Below are experts of layer 3 (counted from 0) of a mixture-of-experts language model. Rows are named router (the router's row for the expert), gate (a neuron's input weights, with its number), up (a neuron's input weights, with its number) and show model dimensions 0-39. Each number is 128 + 32 x the weight over its row's rms, rounded and kept within 0 to 255. Numbers have three digits each.
Before each expert's rows: "comes after" lists some tokens at least twice as common just before its tokens as in all text. This comes from a sample of Wikipedia text that the model never trained on. Tokens count by the router's weight.

# expert 13
comes after: ")", "0", "3", "4", "5", "6"
router:097183124125135146171122179164115145093116125078129091076106110182138155157137088154089110121137149130117165165095120107
gate0:176110152090116136194112093149146103094168140160095095125126137129078115127134110114139148091164098144098234150138106113
up0:162104087154103138162045098120057093126144121144117119086076174164135137144179144113128182135156199113111105212167151118
gate1:135152150143096090161093141139141110097083127104087149142191138121177113121126153173101079158077138166207161105077151136
up1:123148168105130114170095171161151100117130121130072119135201135131234136116129133144114032119108110140207168131113147157
gate2:133111125085094142158140210202134133152195099140117111084130062151131158103120106204074074181085195130137145151131113123
up2:148152117175170079096150103124142124117085137150154152205113121134125074112118140064137147129133108141180063142126089160
gate3:142189168111114067147105131115111154145153173114109137089091171120121147180096108131123163146107090140151136148083116092
up3:186147122111079136141209108161110126192104137114100101158123135105121166191157044135179154151101149111098143132174101130
gate4:120171104172096143161213128096183104104152134198121106152197120094114115158130101110119117119136150125111118091127121167
up4:071162164180114124112170094143138110097140144169137161073220137102133141160118133107149164094165173110129142138146110138
gate5:137111080091112092208192099193064107107091175159100139146134118182130117088109138173097143150199192107191162150097148076
up5:095145160133150114096110103092186146158098144158151088161162135118120113131125048097107108177074114142136185119120126143
gate6:094126172183139109117206099101130091131130124136157101124173067158092134122086064212106160106170199176160143153179107127
up6:149098122077146165134076195147132132136111157109114182096110101101189097093139164110097084099105095126049146110085107144
gate7:157122142090146161192149171082118166138092150121112117124103151098077130157070156171109102104131116159112134113136185082
up7:132180168072163159166125156148139168149112151126127134137117164066103158174108166154103125076114092147070153142149173123
gate8:115173089128118163110101168139176167127138074105068184124213138131136069186116135107138101145101148084111109121132137084
up8:165179073128149143114093158119124089127126122139084186082162121146111116186069133125098142163101159133055116130109157074
gate9:149104088087146131098106139076086135140058161040176115172121070135110104161156152164095129132133161126065073157101133056
up9:096205093072072127098129123122169073204104087125173165111170212156106139115117074096110166150170126143154090115092152111
gate10:097123131170110162148112129127077131162166077111169153095134191099147135145072172078188182137115198123094128134159122137
up10:084123109187088131134102058135124160110154107071093146150077166081164123159145132099164085140128149095104089129170067139
gate11:135173134113158125138153159113162097079190138132121164076161126150104128130093076111073083138165163075122152089087118115
up11:158156086142124080195092205114107075077168110154100126058119088086106056125104147124114136198155165113082110074127158095
gate12:115155120175144147143201068122125153164131165100161134145064136151107166097129137124151131130159111096185114139174157128
up12:098167117144124119105092111125123165095124124125156122049064142123107140140135101169165125123112098064175126157144150066
gate13:096096143057163134119190148155132121168129169099196117121148102154127121106120101062122138094210126144133106186131086123
up13:123101090105189159142105105087167088167120136125131120151117098170160137155117119175108149107135178149119090099098134133
gate14:144111178182166159140138195096113120115132093094168081122165173147181128135162090139074111104130111120061125129140139104
up14:100121134186145145155133163086105207087158080123140156134157101174156176146164115171080153106133110127114126121151141077
gate15:089109078193095166174176114108145151152173149062112124231134176117152192127150111162148124175098181109167147102124122079
up15:087151122184099126121132074118185124160127104136153096177104194159112110126098082159163144115121147149131197201125178153
gate16:196107104130126159115184136126178157168147121093121136159156123168152166136132171171083088175129136142127089128131168183
up16:095058177131111075108151122179093122142144122077148147120167180113148133055117181089221158106119075149131118132115082144
gate17:119159165130115123155159139149120147087153140155089090094076093104129131127154163099169116150113196149117186098111110035
up17:147141072118157118133108129087142120163147095116159142157188178157113129086117102177106180121113080103140081123122151203
gate18:119106157115108191167061144111156098131149077104137164115141094127140123155175093104107098085140137141110148137111140143
up18:153102112175142115081158151114155113104103175124132124127086133184137166157087099096105125182146101069137092175148137108
gate19:123128148079119151110080095126139132114155127191099158104112088154130158098125146146076102132159170140147090094150053119
up19:121166184142071105145132144131117124116140115074132123129145144099122120185104119087149101146120135133133163134141187114
gate20:108136134090090059134119140218072122184058160087140147148138130173105137141097137132120124131157160155139129143145034107
up20:143141087126155145057169153143091183054127149106100222130146159098092113135120116075121150106161164106126092151161111145
gate21:157128130039101168144156148175127165081110191141111083145172151112122189115117126187123117080163173134167197087097132151
up21:107173105153107133137118112126130130142131102061105165078129098094116104203163095133142123152111179178087084100157124101
gate22:113104140096105148133091115116105152096226105201180126148137109130163131137101128087139152087134060131169151173108162103
up22:129091134096141113127132120170032140115146160129138083150130146173133156174167103121137156176153118127108068144122061091
gate23:125112156086154095122096135124093175122097085162132153095137108141098138094108142087122187198121149119102078174118126173
up23:080122120142116082118196151133180096105128181127142077110146077116177132163131104200119060056161138100203190106119126121
gate24:104178124115099177146050110089112102106097116117135100114118107142115145096166134158120082134130193084069142148143188129
up24:117166173113161140124078132123121090122098083148122083096145102102098158125122148157160073089087131073092051137135118170
gate25:136116125105140123221144156173167129179132120126174113207163132142086203158066160166119130099101125185101139122106124164
up25:142168148120143136037144101087137148102159156103087123051126151117157108120199079066144133110151134100145133083152167114
gate26:074105092135130131172130185110081126149068134156176117187194156095185087121082146104105126156183124133087052164173135122
up26:052107074118115126146149147118074145198110116183126184114171129172127127118043134108157098096139102071097127137118145166
gate27:156169124152061099104119130107132075141103128145143124110127103143114108183131129126136138079125084101141129162103167144
up27:129076157192133122124154094163099131164085145166170094163139106140127133107167165039106156087120151147156134121102129140
gate28:148087173115149122168153106077128161090135122115154100108155170099125089075082145128110089110147153134151193095174107189
up28:178158158060119165154147099088140110093126175123134147135150170102115080052101186094144157090128182134165184094142120157
gate29:084087168144138165142111156164145067116158141131098071156124176110124152130154179115093098179148144113152117059125093146
up29:148132136150155164139070121073121144163089102088167107067108070149103130092178092142093151154146140161129153166153153101
gate30:082057073135132132071109114136095079110145148107181048048086148149104149128126100111078120150079130130103090149132093127
up30:108115104116148124110103092101078154098094142179102114137171214188108149177084162157106065080087101094127135104164118116
gate31:131138140043137130126189125141157118180073177098113057159145088124135168152130121131163118159147123119079175171098112089
up31:147140147130159057088056104141142161101113119173161139162141128170138140148135147122135053100168113118151183114046118109
gate32:084124120092086154104141127152086159153110128189149112114138151130098114123200079106114159090146127122106101176110128114
up32:130095140054107149172098149088107134133148135129137068116137124144122076142152101126082092164178128102119134129172145145
gate33:112079075149170137157126157144083116131120173150109083126160165107056179151083073108121125156130064132121145111156129087
up33:093115142116126146130008088130114143120149202122108149133131206107143122141100113134194102115128151086128157156170116111
gate34:128107149099119128136144140119083155073092138150212179190112143149083120089098062157073130092156088134095138083111156107
up34:113146092152117124086123126138132141133187111154074109097141131121202206143192207110152121117115133104167110154084116151
gate35:082132135139082138161098118160105134153123095104119153142127182128157132123160141108203092128132070139141136135069109075
up35:137138115106119143134170118071024123174162066171144149183132111135117155080093141133081122091116165143131147095153118149
gate36:101121116181172101152091107136160144111094139150182144124138113156177201124110140148134181110161113107171184103153149165
up36:134100168109093099080164153156126130150157115099155103154087171136101096114133154145127142142103141136112080123109083100
gate37:121137156118128176179109144178130128145084159130142155118161122120092139119135108163143095057093109143106189112194164170
up37:125144135130123168153101192144122145115067179106171124107114121147141075123121160150172135071081085131165166151159162164
gate38:132139156117105125091135122151141132097153116072160193079112134155152158069138170205141126067122108094109114131134118137
up38:139117181106106100123134105072114031084103185126124108172126125139116146129060121097095099110115135122040120131180116134
gate39:132183109136140130068208089189151129194161107170120140159189140173135150124108155126163107119118094149134134164087138098
up39:167153132108162143152139126148185125090168156129140180203196139159166155132134156163121076135100102099125148105165110109
gate40:129103098172188115126176143129142147108109146117106102092108220142157110116093112135102172147130121110176103164113094183
up40:100074174134185135145145195160049117101083169146134120103120130157077144117137124128069141117101134177186047161071106130
gate41:129065185117176186145171115143135101111102126121030119121164146128124142156122159079142167125166141127107149123098076109
up41:122156091123106135125053094128133138112132116136140137081131130168100139124174078155109091110100085140071141095132168091
gate42:095139126139130127074113105132110122100230164161136110156138110158162149134159139127114143121095157165098149078109112100
up42:162118159116092134150178130099136126106106082129085141140155129120100106103147121166122112127146146184089134096174147089
gate43:117138138116155122156179099078165132151072095081155110106087127188107125101139166118100144156149185170151174087125133099
up43:107053172119156113123184166054208138106119103116195132111103147198119125101128158144158139131125149159166143110079111142
gate44:135185088126117100109176092126099112167123153118130097114097160131114172119173110078160082162126163174116140152174070093
up44:159142123200128136115156066114113130136103180220106089142105078159125081094152173085156135140142140108087151155151135123
gate45:100117194105116133125121088200109115137129126122125141141086129100124133102137173070112100099094164119115167125166149058
up45:110151153102156131104156128159088078108139127146118158132122209126123082080138152109095127099113176122130167186157111073
gate46:106123125096117094134142128135120077110122106111111075114094212147134102095076108121143093099123131133132103154136180171
up46:112163171131119078071173154133105108135132144167144166099134093134139118102184130130134138129141157138136147132105059108
gate47:147159126102111181146101140129152111124132090110138097183110069152180163198105108116120191102120124120170199168126156120
up47:148111187138178117124127077156109127131056091120113130092089145103098133130142080132099092167143150089131164057141057134
gate48:117142115113097074128141126164140145099078146114087142169168140158099140117104049073132155117100112111113101170115118151
up48:066147180121137085168133173138109153118114126144112178112119130179134154147062083160085074103101108096155141126144111101
gate49:117142112119079120109139216105098091165106109168097113108159084131127139087137121135079149164110133163106159084053190143
up49:138155122119097132118143158122123103160119113144127138125230106168153101087162149155089139149115106161129163077056206126
gate50:113154140142172199136136108157143128136159061143104161097166159144114105098132155159146156095164115115072143161061151166
up50:148101143145148136077136153111119143174124168103126058177143117171146181100150152129108160166173157136177146104178146102
gate51:137127162119084137166103142180039106067150101121135070133107105143110117171122110124112117082188118159119156159138123066
up51:106125095126087134136119076160054105138099137092190129115141122166193108175173125116164137157141149101093162110180155145
gate52:099123121118068141132055208120092052115111147109134162106102078076165147126150125110114107108154115108142159144171130133
up52:162079095147162158115190068125104153181156170128152129112162151153095092117153149167154144133102114135066087095137127174
gate53:172075114064131165131104152147153154053173089095164114123096101130093141187100072130101158159169140145148145122099174149
up53:130085156136101125113190153116102105127119154138141144187112164076112145104138117191104120129076081162118130072129181132
gate54:165133087037112159120059184161122126124155154122140119122133108143126143133105144161145137083110095221136119163059155094
up54:150143058078085124104118116101093070130149113117120131126133128140090119203123216169112146100125112174125120150094156083
gate55:114105148125109116123124091147140127157119118125119117129108116115169094141091133132084192177121102186148082162134093120
up55:137112125182152161165133152087126129140158127123133148102163114163094155079132099186166077059141104076106149084142147103
gate56:139100107149150156133162130158144128226141089035125104113076124169135139153159165110146158104119108106101082142106151121
up56:114073094129132133106172105090142171190142077050141141135063104173102143103140112147159137116131092119124080107129142085
gate57:133113100105131147128155124098145107098149148116095155130144101164107130128121120108097128178128145176088131112144087120
up57:173120181134156168154117151110126107097150147087154074051132108092101110122162135135179144178113096119108109068095120127
gate58:094071150143087201167109097131180133145154160115099114159159185154144149201091051173148197118142120139136159112147072103
up58:164122090111175054070154130134088098163085088176174132098089093102122087069152196088129065107129076102083167144122216159
gate59:105161182115137108124139125079178162161204151092147110158122170153172102129164208098140120091107095101127117119065039143
up59:132088127101080142105107130113116095163194178126165107202126119154086104113148161116085198161084103181168178120102087150
gate60:138154075083086126150104158168122132128165061128104152151069085071099153079139097131131102131122164140165144128139147087
up60:178128111102101118142129123114103111156129049104106128063084161136176155125115090130126054062158164140198145103064131115
gate61:098098131083147204186133119087113085146140140119110149143050153115071112188093151084082126156125129119078144104134162148
up61:084121111115117202072060120174206094130152108198133104157179144125141084092108128149125135143084100079134121109109116159
gate62:097178134128123091158161104132122105098127147162137179119148089114082158117055124140109177149184104094107176176132196176
up62:128087128146108141227141112122162143145154115153155103162153093125092177112111147098120123168138097154160124127168140135
gate63:136087162182118118140143133113066154127072106152159139160122145152126122157140123167082165222161157142142125146101191107
up63:086071113133083126167151149094099102133098102134170069150077148142116143139122114201089171125199112139072170132144168139
gate64:098110124153158117106120135108149085094143099162109168134170112172163167165130128082138058143147121138013128117175104080
up64:203085137094174105174135184081122149092164161096128117094111095083149155176100131151076112111129099100100093127114113103
gate65:105096111049076129129093194154111160114108114126095084120121104113125101184157127133089068171117095127155126122161147116
up65:110151186132102139185093230156128124098117088084169150110111119132108154110143145128115059142181087086123124149116137155
gate66:162127151100123077110121127123122137128145127173067163122127113113105157134102184153110096098143175135127107091089094075
up66:104149094138106196146148201102125142164146117086135092120098146208162136158117103068136172157156157107083067183108114123
gate67:165181151122106108086145094045131164115152128176118154173110165113144121134113102121131126131112126102158139110163151222
up67:076131124133118139145105149167136126112124162154125074076151138131077133115156184160165195100148098127069159138110093071
gate68:118183139085137113093180068078180141132079093134144124101142179116087150114102148062130139141202168167166124076155174182
up68:130109172082113164138162082073149121124076088134124069139086178127125105094153199130174093101173142125147099089160175155
gate69:079136122129133104103105120127099105137113099091146172105129180132164191078126121140121115086142115134127135160102082089
up69:173158154188115100128146131159189098137161144095119125163152098138079155134093120150165122186108149125137134125090178106
gate70:132140131113121117142137144126107116156117136125155155098103129156134164168124115094113106147174095118057122184115153132
up70:112156105134170135180060074111172141126150140159103134099135181130128142131015056131154128103159137124163127130055164093
gate71:090103080143146119135142130113203108178155113170122143214075115167172147120123158151110073092146083164164112124122127117
up71:156108137109058131179074162081138134135116095143098105108085160126135120116133079115167135080103155135091173182141087107
gate72:084076107125074118167098098107174124159104100117101121095131151111156119193127129097140085197185134094119120152133092093
up72:102154158117093112131130113122153072108061113116146103070115119178106146129158076150116087113124115113153166181172181103
gate73:138063135137140147159130138124097129110164133176133070102113149143112138149085167094148078099118109146142107151098102184
up73:126089165071159081150107107157148138089116138142071080163119112150121086113130089100151063090115140110157107118181084117
gate74:072150145126134169129066149121115202134110159122119147176128139156178087103103170125157105087096098122126118078081119121
up74:149147149122089060150134156158081118174155147147125104087112127069055154142120063162162095187125090135129141139180092071
gate75:070109125122099177111141157136103088099117188135151042109123183105123125116158167170123178111090148110193086118097120189
up75:110096182152082157152093102109061195167153154106094120153068141128109085095183148087143112124208126144160099118102104123
gate76:138130189065093051129145140128135164094103133092133154122115156119103144114081121090095086114025148134114100155124154134
up76:098179131118134070074125147131122183180148106120131072135131151127098142192097102109166115098082153163110116146062145131
gate77:087108109084126122148132100174141134132112128157127108119077134114116142144137167088129139133119160121132094171101102121
up77:123123102127098181096131128107095107104174149172194095107128086098083095143142090157165163125140158146134123133129088145
gate78:111178151138142152121112119081124137133131174156131189151091118097113138107128092119113087104125116096105209152103102094
up78:190094157090107128150147161128208070142130147093098070072132130147142168154102129134140146155101153161166159118125129118
gate79:094108154074155126142117199128137098139169104124145145095126112106138145089144139154126127116090108106107139100103154105
up79:153165170148144197115161161113161149159151166156165088081127161139139163143101148134138075128075162123116205141072122139
gate80:148175133121105109184107134125103119072138178100123142089140204136091098152136137123138103093122082108109076228141105075
up80:183108137148161154127151116151154130141089117132120101124125068171164150107103086134141156119100186158164113024121136209
gate81:119121115082100139158124116138087070120090102150152182173070157099131168187118104131119133121166075128114149111162152134
up81:100122128104109152139148104149177182100153120107110122161159104124156109060129184152184133136146152128140187121065148162
gate82:157171108127134123163139136114075138068071122116091159102145097120165120154076141205140176128157127153156097147146129107
up82:146157162079109078152123147150101116094121143114147151124159098144149155143122127144171152173119140126137081135104155190
gate83:103100140142082168169106126084121094141129140146127112109087078196171119122106145093136171154136168108177135151144143081
up83:109179126062182096159154119131129175114122121138143142105138123102110148176096158137134112141134124157115169122082125152
gate84:151126182117108157144157114144118090118154149096161066098158133078064102116088157098116163107150162184134148130158074201
up84:110147110165137109050122162129154194137106083114107141162148141127150168131105110159113138174107096107156091125128190145
gate85:124180116077170165124086156165170140087143122079169108169038161146157118126138097169124137151173120154143126085117142106
up85:183099117142094079102138057071122144118099126160117130114133067169121135184103109091110139173128132125176161138135128161
gate86:134112131138118130144073176139109119129142123077157110108128149124087141137075149155132141135117147135056143112098080071
up86:123120132166168093123111183158143140116092050080152117152135187138105132075067129131151175161113154116106162155096147085
gate87:109103147113134142163076170140085118062145097099157137190125055111113176132109092085159135103110110158145116188149052127
up87:120108175165185130114098136105128110100169097117185139227118079139107129125107103106143134090107136121134147153151073159
gate88:143132163099136173189158146148130066127159128101159182140084145134178160131123104198132092071119172129084115097172128092
up88:097136128130200185100135141069143173181125151092117187092102061172136132128159145143144171146113206109147119128164173111
gate89:164170156110131173136132135105070179131119117123097154108129166189130154144106095133085080137125150141183126071107163112
up89:135145099093191140101129139134103146100154191144137041094117129117181166127154150128171145164125109116117091150093172169
gate90:153148098083123168136168091167221112136054158118103152131100108140149111150122110133159176178202139085156156119090116144
up90:194096110068155171095111105149178133173098143152178168128126130099147112117131152105119157095143110141171161201079112110
gate91:118109087109134126104094109143144130158105113113183107145155109116173097107150139178164155054105102153113103098146141149
up91:132099156139118128087148115136172079162125058056168074135163086126121075112103116149077112087155158097156096111181103169
gate92:149149103151095095125149068142118072118125152064163124148120162154103128128122098073084131147136151165073154128190156157
up92:136171134100170111120183143136124145114101125145093092113095144082173146128089125178151121070085100125141155117160124172
gate93:123130171146126124179127157163128141157153182123071127095178121107105118158146153112119060128175144104100157108152155175
up93:148137141133130177106104204101152158193119152180096190146160153114133129126089122171120135117104126138062139091116104122
gate94:127088118063129124080106143144174142124096153143161163098110133100139102146138122146165141194166094099079199109095189196
up94:156146134117160078116114108125122110106097090126194136097071135181139076137101109148164126122151159147055149114165123162
gate95:102163125112133195135086186084131112167206096117139110143167147181098170128148134208192096094176153173105152096130144109
up95:142072120119147106104184060130132142123096136157110107122094079150169094129087069084069110127100133143156106175128114133